config.yaml
num_hidden_layers: 13
hidden_size: 160
n_experts: 256
experts_per_token: 4
d_expert: 32
d_shared_expert: 128
hidden_act: "cubed_relu"
moe_layers: [2, 3, 4, 5, 6, 7, 8, 9, 10, 11, 12]
router_score: "sigmoid"
normalize_top_k: true
routed_scale: 2.5
balance_loss: 0.00018
balance_bias: true
router_logit_norm: 1.0
n_groups: 4
groups_per_token: 2
init_std_router: 0.0268
lr_router: 0.000296
vocab_size: 4096
norm: "rmsnorm"
norm_eps: 1e-06
tie_word_embeddings: "early"
optimizer: "soap_variant"
learning_rate: 0.00765
batch_tokens: [65536, 131072]
max_seq_len: 1024
train_tokens: 788900000
max_steps: 8090
dataset: "wikipedia_en"
Below are experts of layer 8 (counted from 0) of a mixture-of-experts language model. Rows are named router (the router's row for the expert), up (a neuron's input weights, with its number), down (a neuron's output weights, with its number) and show model dimensions 0-159. Each number is 128 + 32 x the weight over its row's rms, rounded and kept within 0 to 255. Numbers have three digits each.
Before each expert's rows: "comes after" lists some tokens at least twice as common just before its tokens as in all text; "gets" lists some tokens that make up at least twice as much of what it gets as of all text. This comes from a sample of Wikipedia text that the model never trained on. Tokens count by the router's weight.

# expert 46
comes after: "-", "\n", " |", "|", " and", ":"
gets: " St", " P", " T", " B", " H", " G"
router:145147148115143134072138096151129166051092160106090130159143096097098172147173084153151171151133108166104138092087104103184119137129134143131172076094162077140183155130090141104176156135166129129065200083114074118124135097107125158126144165147135161074109153105086122057114076131140100132059163149131121090163137161117158159066117136137094152109161113109089129165141211169172138100101116130183107092059078163161109076118119139126127121137163148116148174080144109133179145156077137
up0:139117144138172136165112144113106149039064090141057111153139112160108149086085109056143170111119134138087130118115169146140155137142122154123149134140109098169092109130135150182111096180124078086127167095153119193165068125134080125150110079103115180111136113168153140136146132061073069128106161106188085156112169092185151137189125122173140121072150101099140202140096109139123184112073128114072050125109141062101145147153127161141109140134153111138155137142151137146178125134119176
down0:140121118101154075130129096135215103125126120139100129101060135114122121151181134173162155135073128097091116126132102124136116149090137130069148151096061155146146127125118147119165155139192155117183098122107105139188155062114144112143090059130132132166159143126119134130149150072167123134124095150161179076112150128174144173118184111137067143063123182170060146111168146175122128134193139147088116195121127147116140119117111183105106199168130052110131173107082125155145121082124068
up1:151159089086126152156187134100146141123146118077148152140196146176083109186123093111085149154129153101105150134113085144172146123077126099151131153177137114094115131117078122124055120148136092113121187161069076232147112159056147066102123097146175152146109149079141076145148132076129149193082179114163112105132155159118162140113086147136139095182120111156145172111112154138112106113166123074108152136052111145125203106150157135128161172128147105155109160076121078107113136132120113
down1:088146132119124204089132180175171091148096122122119127144114143080134114176135125113090133160137137184112123140132085165146095093140140164140109167111153145132194107131161127153196143205148139131116107102117095194158114114091154118157124135094208139147120143163167137161104167106131134107145122103027124135059175130095113154149055126110064138128098108117091178153080127136176146098132103069130104120122133133180146119117094123077128121090206075210104094161143093124109120163122152

# expert 105
comes after: " and", " a", " to", " ", " of", " \""
gets: " f", " g", " c", " ch", " sh", " sc"
router:173162104130164149086103095121114129211186202116083136159093106087152124105154130093175078132119129135082178126090126107108185125205129095139139187165081134131071171135113143112144068089153144101081116106138096099163142094144153153105163117134115086129085173161125128137130150116114096141109158150079146101183132093151133162108096146058159079145146160145179168176097154147164094078089167069158192119102094130109065131142143162109109112117163141097088115129129148167127173115160161
up0:121096164106148111122163103168168070126084146143085133200106088079151113129053169101113192176150082139115087237152114135134101108133180130130097073116167158113140125147103192080110087128148132077133121162086120203154131147095170068084142141088157139216136106128118111088102111090141129161113135133148127161142182138099114150121093144074092147129129114094132137151144150095113124085133111133140149098096160119169205127069136127105144164114118091095137170150180157145160139096117130
down0:109094188151125104184152160093116167140099132163146127166116109105132111136105066051163153126143052141119079177179126150141141154105087124107114070106152125071130093162133162100120097139085154118115131117142157197128114116151107124101129111133091175128092127206166097158133147096128170166079137155213127094119121173100137116207134129092127157053140099093101162123128116125124172103100121110176063154135146103170117116132150108123066117128192068107095153126090108060130142110121175
up1:153135126144157128194163119108122059109135152097118133072106130093135126119165163057125188171132073119081099137117127174153146112176130142161088150090172115150106074133114148201131085153165107108167159148149095166098131100106174125065094091068103087136090100193165091120107143137136131125092168066106174113142119137093104130104177160100106143126163102150128078124065112127115133151166226140107127117129134177152174157127137111146117151172097121167129163143201141184153122155121074
down1:112153136128101091103137153144172089089112130145138138113171091111106138165144095147096116097139152200107125117107101118171137106146125160161084057140138090101144119112177151153148115164095116145083095138131083162106083125091098176086105089122048096146119152111093094147143107178157171105148144133130194142143099173118132142038099147146136150069071147053124115136136095109133173151101192143187146164107186093105184124160112152123128127156150071144065181108158163144162138105047128

# expert 236
comes after: " |", ".", ")", "s.", ").", ";"
gets: "\n", " T", " Cl", " L", " This", " E"
router:170175139164127136059108113131157175128160175155149113133110114143164122148140118159121166131159136136142139099103168066129092135107145138179143195095100100096132160128129103127177114099145145164092109134161129059166116102176091149154155068129145130084119132165096110061084176087104127070151129070113098115157145172155121082104156158099088053116098119141106097104139198101157064129056148169157120168111126125091062158073144153130104128128196098120120086185099129142101134081164158
up0:081108156078095141196144110107099099165135127127101141119139128129119087109156163138135097125067137136103129104142109157146166105123138150099095082138176154171146085139113119155083139118096076092194190133109131224124108143135145091084089141153077108117127107131138145157115114144115168195131141135119137127102135080107104165166138071181159169127151125132178167146116046090063202151171116107110160082124144176121222119163110144121146112130082122094168177129148130138134072183125074
down0:059058122120159140140133098114148122130140094136120057158109158133114126098141113130114158141103106105138079146167118121180101085128126153134140160117088097067129118081170150110113131162121151080178135153117114080129141088094118132165092095111124142133044170142143103106077140148064173192118162185107160079102172127142141149145114158131178111093193130197123076150097115137175129127099141077171105136153084178088102131118089161199101135140110150149101163148160138118180185157080202
up1:161132129010144110122163129106090139078157133173131118122126137066163201126149088119112128092127099084145108091129113112105113126099068160102104127152123129133110061141092163132117112123145132156111231097163172093093121117107135139099197135129151152185177157136168141171080117157136122100154105122145164085145098113159116103059168132091172119118058156136113153103096108115093154057121135115187114173142156072142148140102121094090112134099119194081129125156145168150060117129117132
down1:168149226144115091091127151118181164111139139141105225140158139165071178131132116137112135137141141111116169125103143128108146160061157138089105089093157138128120059141150115170114199140153130122139114119132122105159103186121185086126162099107143132175109154163143133114171136143151150186156182146106087093148082089150148133065199139109114140172193174127115118109123144092154118123107128093115130057091149144103102124106114145153140099104085139150052149150186107165106116048156098

# expert 18
comes after: " of", " on", " and", " to", " with", ":"
gets: " two", " 2", " 3", " three", " one", " 4"
router:160126102118070057150117115136092146116112074131092163124132105097137156143114071069117162176057133165069123148210159137129129193126086172138104163174097113157162097128151071071089105151129076117142132099146171134144157131152104179130133174159140126157108086172085107075108168158132146160149203179145148129053111148099137094186115147115150188097134093150108081151129096131061136113156112132138160123139088115176146127158138099130120167140099177135144134107141169145133109138193156
up0:173097157137102144156092134096153130106100128136182089155173117105104148127127028115142157046076138116163121124134087185151187152118117175167125119094090122151105107094134165120137104122147136152156128162139155180139113117072084158104118128166168097167119075172131106146158163132112170129176178113116199144093152148142111102058138174208149125096086167088136187161128131126095132083173169084126058127147111119140134175148073165093143153170112141111075071121125127099106109124113147
down0:143119137088127187143121155181221086146106104160141145136168108111070173184148121160124115175089126115149120145133145163121118133161168133129129097103114091152133160100107126099074159153150148145152135085095094183097188139097168151081096124160097173115133078119175122146146146114179112120106087177130095108119095079081075135090082116093145153124102122123150118122138112099100063077143158161083142094135135207110196074112098123115148133135148152139098154175103162136071226155148173
up1:155199103111115084163139103127130120109139128140116085121139136119167101090166095135111113149121154142081077168117135178104121148154083095088128167140141081123109148131153048109111121158128105109215114141145148187156176160104163118112112166109165120104135114139087143141123108179183156104135162131147143114040118162104122107138119129121122155167130124139135126190161062168088185196138079127144151142136118201150209113166146137096167183170164166165089115177195172120095099094166135
down1:112093094105110086132119150144111151102113128080152167160113167142128184111049147086101150093106128185102135152155131148092200156059143205101113089129162146216102102107144085098143125158084109114114173151075118122090137146125135143079143134118133131145137098161076138122121089101111119113105131183106182132169135099143172102091068153055144078110096181082116173108103110096143118110188111140109029144106136114138156107165141122132174070103156120175177104101098100124122120116141157

# expert 52
comes after: "\n", " a", " histor", " hig", "fic", " h"
gets: "\n", " new", "ical", "ic", "ous", " high"
router:171104115137161123080131170115118130170178119093085171069132097154075104126174115136127096139081076145139213124086163169151068146127140140148106118172122121085039157156128131129124103143137170099064110123131128087159190141131106162143112109075143116159064078111118055165162122064072098155116150098196118156113095133117126122107158161130146155118124130146186116139112128142129128118120133141206149183147084142131120120103152135107178063074120103136084178161125111136099067121107147
up0:142165156150108147095109212137185120107103119151097113148083137124102071188142197146129103131119127127121156151136156108127123093161132098165149120113181145141097091153122103158043084182123163113099128119099147089100141135119114130087086143074089128142146143113096156168185097099091172125059119112104116088157148126115121104162150162122067136129128073150115109157069043160113091131093090168157136135152095153086192109165175117127159073096090113178131180107132188151149137127088066
down0:113132184144109111223183163163161135121088131128157062152141133104174121156086117131158114075136181134138079085139147122109142092146126163095115120140105134146134066109128200122126132101133099058070069125114114212144101102127118129114146093137166137164118130142165149120135157167182161145120164192108106094134153093153099079113156096098116105186145102158107129143099145124176133155137153153142111084074138161088082121084126115104044104165113181122109126145197153158118141213115126
up1:160126192127152116103137126119123164121127103122111096101112164114130063179092161137157137157195142168126172179142144132153136133139115176187112143087066123119161106146089077104143073146128078124122120087159152112099133154056144112136100107076122168153121166152149087207146152074101125141175160072114135135098137151082088084108136126107137143205037124122159131167152112174089137094142167143138137126087117239142161143156074142146191100084117143110096146133104154106105141138133143
down1:098160126149146130123102147087165147077108122150153147123073123130124152222110148090153110149073145119113102130121072111136191139129114078119139109163123143182116119174097162108112125145126119151195141147144083094054105145135112114119102074173105088154149121103096160124189183117127105134159110083156086174145175168115139128112143099111090110071116114131125111161178148165142160187120137166163121103165086147100135169111116171120106150021168125126109152126112206119132227145072117

# expert 191
comes after: ")", " |", "ia", "a", "1)", "4)"
gets: "\n", "\n ", " appear", "it", " rec", "ist"
router:137125059139105142031097143125170128163118125153206106189142155117174097165148123121128100144110098124096112123091117098158124157109114101117151057155123081078088163117101122119121126137127133115091083102176125036182144156141092180115122144170130129108107129174080101095143135162149108135128109118146116108141133128135119112160127153090130124072110147188114114142127245137210103112104152142117175175143142116136073149048141148165133135149136168075114096174074115121166157114095153
up0:112127138073153117134066106099179147085140086101138134136203177172170099157135187158163127166094187077156145127112108128103167091095084145146111137120161112168125125182071141109065181136145140123136161091162047153148125162104184154071106136139111094114106093157161096146143139118174113121184092167082109130113152063114147137075117134097096109141110113161123123138141124065108099120105170083150158132159175069145169150112160156106118140121066126082170129158180152158149075164153136
down0:123107105146062119119171094151172156157136135102186143108112165079145107119148098106148153130123061172183112159153199116112110136145120090107160163124079100112182118119155165120151104084121133145128104137104104108133123187114165095115135167153110119125139197105052152097139121137133177117153142061134240117161158171104165122193162075121107116133182169134132124138129140144112136089119113136131108113143116085145067112133125139155149099132087147197124189125116157170070107039148181
up1:147092119101085103167108101115099138061079157141170155143133122127150114114118110168178121127147180133149053078147087076172134166128165136139100106110127112139125093148067084181147119133132096167165158120145142189193117092104079143116094078100147130190089137126155082110130121167151117135100145124160161167090110084069080088133119194143136102154152150103178130128120082190040173096141142112104110159106113113130165073114110120135156090184140159161152174127192109135188135104106143
down1:125130088134125126096047039138145097129155136137117175136108080125120118095150149160136131164184168157157103132105074131157146052121169160100104065143183164113117102170088174137157143205117134143062160119116147159163088124117098150116114120109131139106080077152180103100124166154122102108111154138139116097117108130078061107137140108084131108151089146128087103209103115130101152109190096143147152098101124128154171107149054124045093060140144092119131107109168083137146101132099106

# expert 71
comes after: " |", ";", " 6", " 7", " 8", ":"
gets: " 7", " 1", " 9", " 8", " 0", " 25"
router:187194078143122117112134150164106120125139116125110120091087108180098155140136084093115081082068126180128069128106119136108055138133153195133134118134141154106155118161088088099129189149152131102191145115135117127098131102158126140133074079157070138124114111175136103153103195093115117100146115149085162125173159137141111201146108132089086136067088128131106085095157142095160128093099096166137179109115058071091082089156095091093144138154118112116120168144179195075122160127120184
up0:154108125071148144093155189184098141131126117093121176118147105126146099150140123099115119102089102108107150139077131056083147111133163140128086099094064162142149103122072171151107089166110064122147152114073119160110088128099091082092143151161152165171112123138111099145081104112118121130084122165116127155055177141145064102171135128155044155137154107146151114109085117144103125082154123094162054178139119112160130079093065172197160146072125127172097135107172116178125185131143149
down0:138150119158071083041137158161109151146146139152170170092114103104102196174163120174149145170135109103170140092111133119072132161086136087165117202130140151121165141080113148139146156172110110139063129101152116139184149074121109116129163141146138104121113073117139130063138078069135121138155117157089110135066142172122116108144114137143161150063110139112186105111121127039147190122095129145188062148111080103077150090119113133069141109102118143180111150150123112140078117149111184
up1:109164127176142113176147130158157173130073096155147124134090109159096163154122073170113072164180180129155174081174133130147135161142073070140132144148154102186094123136108090135126137130148178139102206171127051165094147114143105126150141131087122121060116123148144148131119124114153079103130114102148102167107101125153080129110070127145219152147098129140047098102146101165177083159130095147122185138091122072112128180162136095177153127117171099114155134094130091176060112112135110
down1:129136157107130154144141153118130125117114160107121090156168168128142065105107097100107088175110140150144122141163186103130091139205110146080125145101104139097183134131176186116184137124193170134145149140095146080098104124162185135186076098115100120179121120114078166102158136109149200118165147113161118169099133092183066186181157144159085174107111093127089148124156145135105023101179113122125185071129121109159137095148171134082175159141097151148104154158113093148122096144099127

# expert 143
comes after: ".", "\n", "-", "|", "s.", "=="
gets: " K", " N", "M", " F", " M", "L"
router:126184139132142146168134095158101133083130175119111136128084118133081111100154126133135168154149155110105091081129143186080163107183086126113168177157146098171130176156111093074199145136070112142137185114103144196121115129081152132092139104118138159090133160104147138184083102124099163094124198097202156131073118137107152137134133142131117111154171206098125096197171161152155107134073137123166104132067079122145084165148186088122142192137170154144145155072135115125132100169143117
up0:122195159089129163144125055075067163087124142118068156094118166121094131150099138108104145168166136144109109104211153114142153159096111102124092088129134095106120076076070113162114140115122109193101216082172103174118134098131152145090148116107152158127120116152192096133126163099081135142104138120117134117095170142157068116146230120165138075103130144125124098151070077158109132187066130118138145140141174149158171142126164111149139153122079138098096108107132196144120161148150128
down0:124145157126235123116059198142128176154109135145180182151134138134155189116149132135157109103111167106159149145056134092126164116147137129135145192103151148084143119139158156113145082137166100099174085099109166175161121121100168139166109090130122110101143120104136130141192184114071107179097088088142168163128171149068165101134127069068118106139127107114081114097106139090097173147148163127098148120106125080096058113132104092143169172199133126168152177165109088134111121146128102
up1:125112042063157104129118113097103081096098131145063130109157116123193157097171151132114168121155199133173108155119139134203129122159150145197130146126124135136112120097150112090142150162132075107098126160138080178095120077148165142066186098075141129108112087084147110088108148128166163126115131183159071108136088130071091127109111107145132132168153174104144181091138083120120181177103146130189154164091134181200198135175123146136142089134167138157120108124135098100109122164140118
down1:190110087147179174144130138108111091107166138114156105064133115133114156153086172097127162079103144163142106147175121143122094177158090122079141132124163101124177129115124145139098205133084130177131160105069106171127119166127126141132148170130178054206133102119099161158144139097074121066094153159165158077116102123140131171134176166165141168102161116132150161147067152167162137087160141119134127100143155184093094101109164146158083170174165126181131128070145187169136162153081114

# expert 239
comes after: " the", " United", " New", " an", " The", "The"
gets: "ian", " American", " States", " United", "ish", " U.S."
router:177100165146182130179112149113080103146133146142099128095100123157135145198142092202086120165139121095158152142095121084191116180170206148163101133107150135173102166146124154100144091104108153091106165141126143148095065181165144155181109106086110143165163155079159081124141103197139107165128142117151177113081090088174090131170143160118116123092103096122158136149085078143087149138129123076168110141093132124100190145149123124079194134160147153111083134140086082103160169094096155
up0:087077183093151134124152121096094139046121119146071120065100164113129146166167111151140119117145086072120178131142147149171142103135170161137136107149076088113145210141160082125136166120176140079121151097148157175109107144136147127137081161086094150139136201111154155148147125155124119084123120128169181120094133143165119164113155149153160176136154097122121164130099053107108216162166133088155119094157179178157194118184110110172185136131141085134135151134100072112105177101130149
down0:139192139114101159108141140144101092075077116141130101144171089154190155108094154108136132146105182145126085162144175115134113112123130070079131150171132130149162177145129177080190157129045093152113112126123040082093130121117096151155170171178122122125148167077123157156135179170051115084169185128130097130128119166112126123127168173123135085093164151114105152154124125173173190174108122155091098080149139146133153139096071126091123133128130087114098158135153145200116169098082161
up1:152130137066138131153074097123160155084153131181121159125154115173156114186123165138146124144093151141162166083094155052105091181097116121137114131129055122119165143161147107090109148135149111141107115132104139164093141037194105186078161124108058136180128185121123110143125130072144115180190077180128085140101124080190129133119125053105102093119164091167147100099096101096134110087158109117110153072151121102122142080166127153125114146083103086088141145101127123103117129102061136
down1:179151151098159156114171099135120109250162135105155138114141074106116082115046140116137156124138120138122105129139139128115100085142071099127132111131060102112122142107160155132146120126149126091063150083092103116153093122126145086126105122121174137111115091147146148059105142162102166090174172140154084129142086070074095158134073136108135099176119080162170147125119120138164124151172111155153105071124081138183109138182143183094179119200147110127172104114181174135182168159154157

# expert 145
comes after: "|", " |", " on", ":", " (aged", "″N"
gets: " 6", " 7", " 8", " 10", " 2", " 12"
router:085152058159149181097100132209110060135148111132167141140125091163145134134173138138130087145110135160132117163086117144158113149203159099064131140160165135119165108095089125090157139085191126135168145140130160129185178098073172150116107171151115190156155093119095095110156171126175154055131089111109136095106101147103101111113132118126145164065062111131151118158150133115147175132134146115156082101067164159124094159225139106151143134182116104161100100121094171101128150127146086
up0:070078189072105101142094113128113154127163170115111051151185130152097116087133123130151140117066133120175066100112132127152124119045085127156188141120100162154137087137116082102109168143151155157133169134145123183146139072113136083140131078132139106116156055155161115126139055076093131134085128161063144116117130141146124116105134157099130152088151175110114204156146116128081136158096103097117061131114115148131185137127072160096117098121179177095103166122192076136167121116123149
down0:113130164126104131152081135110098192131125112182112170132103102132100152186151156110164127108117095130083140129092088141117098147043156112159132043116133107122136150158100135110120157142108073122116122121104144043205120142141127168130154165088136154186149182178084111118090181114108116079133087090082134079193151159188144131158134052124120120128135134159102104078123118047162146110128149098082160119139134122132139140163172130105085142156077156159184123113115180107148046121124115
up1:095142180157159148133113156157133142129125079151145114138126147161164131136162161078107117113123068155103121182163062116094143109160096115109085155179194218155079139062148162117120182097165068117191135094135134180148137116110140129152066120089101131163150140107149090072096154131125112084140097105107142135088127175174161086129135132161104189126198116132128127181140124126070106199104125094104136151182106078096125082171155146099181106134131149140147116104106141085147167128141066
down1:108141130204121090065177152075072136101153145140097123104155106099104083154075098151136132094145153132164126137138097114065088092081111111161137153115158186108078127182129133089116162098109095131123093125114109149112066110118138115119138137127160134079137175131161146156077077148156119095129122107088113191153132051133154114133143157163186143134155180145108225156180135139121091171101145121103126135118107140150093065128099116100092096116176124060153110111158104184152200165075146

# expert 219
comes after: " of", " in", " at", " for", " from", " to"
gets: " the", " a", " this", "th", " Royal", " June"
router:166127127135050141082128149166132125171138119119166055181153099154164173125083074139146135139105180131151140156142153124086159156170135106101141095086102141151183120151100135054107182077106166143137094182133141106151143137111094119130132210078154108126097137114114114111105100150103122097183138104134116191149130120126153162094136168115101057108096159063159127141146185114102091178086080094135105158171104095106117168076084112114074104105124134151111116145144098115207068094105161
up0:135106156133117105154112164136186099118139144079150112116165110141098113045108151102111189101138111121134132166066108126176124170186146121058129130110153155097137108144176092027152132112146079100161163114119135115143129117098132139104071125117126123192155098108146145157124060123100177118146134072120124148170079156087149122073131132134112137087142111087133177074141045135082072157206138174136062136201163150103173193135101106156129105139147126148134123145126103102158156143157125
down0:107161138144081126153087108157172104129121141167141107083093132144156112135075137094140098080128138184138156094061131144142099190163159158112082143153143130106140177125125149132180186114098086152133119140162205088149094092143121129098102134152079195167144121170177179131109119136146127126085142136134165136168122154108160122088185171045110152137156101109153142148102148187208176079176131159160107104097054111137146112170163166128157102136117187148140127113152164193113086086138105
up1:156120089094137065151083079152149193053207103114163114115182097160149093154156131125144144156116189126110134091085119124122145171150122108141186124125090163163184038194159140109163190134152094176131130131146100136122171115151125186148143159118118074175076112111110155132097114110117085114184103175114161132161132118112109141085135158087117136145121159145085075106145109130114125114144114087147135118170113135090114064122045139139152128151124121051182150121167135116182106138124159
down1:123100136175119147094115177083138132119165147109122122100143139058106128162149172117164164178134058043157173151098135083175165125081116087144059100160076112111156129150075048136160132072132144078164151133124088073088134170089145118162130113120123166049123117117121185163168148146113177133130093123089143122141165061135140073146183122116094108163081133075097114139159145130137093166111148122157075120128169071107099160099137146099140133153088138190138138143144133131120116100170109

# expert 77
comes after: "|", " |", " and", "-", " to", "."
gets: " ", " \"", " In", " in", " R", " 2"
router:142141109138159100166092112162143164074151146169111094164111133143057133092185087194190161133165159164119099100138112121145146112097129166168091183073130094164134097095087119163188136107140067117113128193103136134170122098119186131094128146193099129129096119091076126145071094067187172123192095078144123158149160079128152137147127132179140128150132164110104124103142114092112142079086118135116182128151158146108130134156068130134148165143145094079141139130170142108183063132153185
up0:097071094152179098186128122162132105182090085129116152132147131149130131112129118171157131085163196154186144070090171119109108132163124134084136152098143096097116116179036190160098074126099074130143158151179164163180110146121134126141147129113119124122077095116115106159121088110104139134072144105088138150163043118140127105122122116116119164125114162128124174119154051161172128126153125138139050056098177136127166140200107144160145108140068161108193174120125117126148091116151146
down0:108152114117131108100168159164129064152076126152141099135067110130078123123145172196096178183141137144081142133106127147075115143104156159210124157131129085132157151119109195109063142138090130084123120165122071140122144174152161133118097179148081048181098136174162152097159157173096116090139125082141187092167065074101141079116100134116162200094080159127110087120122133147167152142095115139111180140132083119139089129123094168119132107095115126128166099056129153166123116117122142
up1:131140204100137169126166146135120154082064166108189148139163164162074123119136142123137189142077161101161180172098140127127143135131157142169171132104138138127112116141082076095141143143113123164208140132198139169152042075109072126160093123065167132144129125167134076152073100134145108173150112124109127114130151145095052212147137146119099086185164146128094129135145156113149150172134192158112165081181103105187140131103120153103147075152128117128108154095140119125113129162089121
down1:119127137135122090140087098124077160136169106123146148117116173112104149147137114174159132066126125154131160153126156138105086154125146113166129152123167111130227197103141127126114069165072153135116145098153148137160123083086125157117149122174147128096083108098089144183197156105140083110183158127105132066212145085136105131104100139147085141138168172121087104110122101152146146089158084132130172110147122128141178172117176120213136083149195115160109166119095095140105186157046080

# expert 56
comes after: "\n", "==", " ==", "===", " ===", "s=="
gets: "\n", ".", " is", "$", "ic", " ="
router:200113115179110150106190196153102100124112103150143119134152118157142144134130131112086111095122119145202170140073152168107105103141157119105124084057111131102159119133150142140111089084118147190133154114128115163159141156139115105075134107139133167171086138171102146067157083113124080103114099178094182106152191142088142162084173151051192123160107123144170170116089110182124136159085129109189114171146142175181120164077136098110081159059114133113130123128146137115074117156181117
up0:122121095136172123123150137122102121112124109172152191207122103115078092041036115112110136126164135170116091130126093114183145124149146096098131108171128107066106129115061192110133115059089150132153132078071123119115099081123119110142063140159128104073088110102120083161104079070092106071157127080137162171095142079090121119098122171100095142175138083140120107149150136138149159122150116154134152187087136144138138113135084141122107200144093148157144149094120060150130131170167108
down0:100099097148175102063133170099094087139110128123070133142147184099116171137136086136143150154116141156097113185070142138149174147153219057162152100137126121135181120107101132135079085126157130080112104103105197174095179113132120120160118058085124115109121060130131179126221147090144146153148123155184154132175122125090131158169078061151090083155163113153154177121124105109105088143147104115093150104107144128139132155107120110093110066157141143201134133158108137132119125073144120
up1:121150135118132172157104137114090102090210082066091132084152111192148061107124139185178104111053159124144136124098162139080134129136146135084092151053108121159126109080162133101087083121102101135135152172134086176167099055131139098126092130131123116112074095165198149146121127043127189098138102119109186146129107120123076099142127113134197141130133084138152159115103106136087128140137123113080133143108123138168125162152148208123102118108163158168061089136168130095117150155112155
down1:134143132104107160158110109148081147103120131189065137122108089079071165118100160124073090157117099106113113134172121146109120164071109109169152095134137116086076110188133121066154115071134187136121136112121112096159127142088146145114153140074064091115090078170095153126112097100089155072124121097099113188150143144117150120127183089141157169112085143134113171073113140148063118178095137126208052133106070135144108151103103138142151097076113095119113082106102191061124151109093141

# expert 108
comes after: " ", " the", " and", "-", " of", " a"
gets: " D", " F", " f", " d", " G", " V"
router:154151099108138141096151134129140099181121146109160135125121106123100144163068134099133089180112159142136124101081145152091170176168161138163126131105119102118147176122146176105150076099116115119115127124114100102140134156101115155127158124123106141166100161127090153119139148142150174079156157087115142156163192142133126140105083149095091117111191119184117138095137214163156131100068152088165180124080113179135014112098112105094190158099144124134095101022078130125137216165083131
up0:108154152092093084133141131190150159127145120062150124119098145125139144153103135110128119142155140106155158121167165199129216143144135120161135124153155086150157131180149071144176099167153149147140112109169160129089113144109140130161166087111199119149158190127092152191205095106145117136143147103130088134099145195120152162133107071173172136197109145177101117153159112150142123108145044087174148128179136164110158163137117073147204155114168139122176120121151129113086190084138105
down0:080121087140123130108115124151168097147137122181161115121145092144106127123094174182172132151174154128141097162112122091139156112145167135171136185094112087081111122139168157092108173176105101107084082111121142126226086124107133093111137103143105132138161072106082146153093139189118079082123132141084118129106145121174101183134109122146112134126178138155111193041126128119088178142085117191136173161168109099147139049115136176161194131104074133110095116079194131116135146118066129
up1:118159076137042100166136094142131111136092149123112135125194140160109101091141185109148151154189136066135151126141139114158118148172149095197079137156079166106077128131162141166074203111142064124152141085123093144110107106080130163125110097113155155169126129114134190057076087126176173171074090128137134122090121105082153137100130136162155150142098090172063136167079111109126141169139147099147161169162128152115144153192129163110159109086149099143112125099132146220139134111135119
down1:149122096067134141103063099096166084144125146134140115160134125108106149138178149154140154136160180167086136181125106161145143093141112121127102153138140108098140113133097086137155115176117142098151070114094060124146089220147150198130067134129120147143136119119086089163093198098048156105117124106134105110125149183153121095158129131099147152078143144114122122050147110169176100106080127139185158164105177132170139153075172136235113119171106095136146113131192146165157134126154154

# expert 107
comes after: " the", " The", "-", "The", "==", " a"
gets: " H", " M", " C", " S", " F", " N"
router:101146099164139189051082079162084176143117143093128160141123193105185075113099097110100124074172143138099094170133128114146065124156087119089147098100110072070139137111179111078124102103141091120152150100105162117146086165116114154180145180096102149096095126094149094141155100120191077141130123130151119064110105118102099083141136157141141102149156187178112093176158150132170052167060155118126136088089139177131161113075129126127116146157133091126102127160093144141166153169088111
up0:169087175123195126128163115104115179125165132108047089087117174136089146137057100080133188151159148109109144103169089144159120106107140141094139119176167080135091148154112130121123184146116099136145192138155133229105101108110128131160068121096073090120115160104137093069136150065125099130131137146176150112124107171154135157174168140125159134169145104114114134136192161106108148163137175118118152126060134123165142156107133179146154094101082117178160139087153145176140105198086156
down0:153138070134075159093096142123104133070122129178110141139058158083155072127117142153156110133145106068102107101089134084088157197184096168092152108095105163116126172187135115106070156103142088080161091144121160156173125131200110128164086128089105091123168103114135133097114181161157052135145120158084142102079092113144095145137159167132081186118111093106161156157056113118119149125141116129134095182102152142111129168134141087102133193131216130097144134154127161110155108153151140
up1:078099128078135141122116110112131190136078169113138153111151168141147103102144078142125167168123130153166116146198126108113138178082158094142093113126138087169121144066109158135121166094133103096109194089114144199166132143113066093134141113133141144106131119128218106109121089097089114086107147149115140119127144167150091136044146110090091073137131162126090140108158125098081115114159077123182166157089113064144113068097137154122158170198148102133101129070158144092127214109181137
down1:136095164084170130104086138136218125083109137085136103111159118107135139078120113124094155112132145132197187173161112149085142149063093116132199122092140154115170122117142120125119129086127112129142079077101126143183065152164137090095127125175112157087184199103149129098110156197089112080146117093093133149076130105099215129070098113139149115109159159096145131137193156151138108146095146100157130100104150101151082145134093100137138146188107111142139114186149110150184163140189096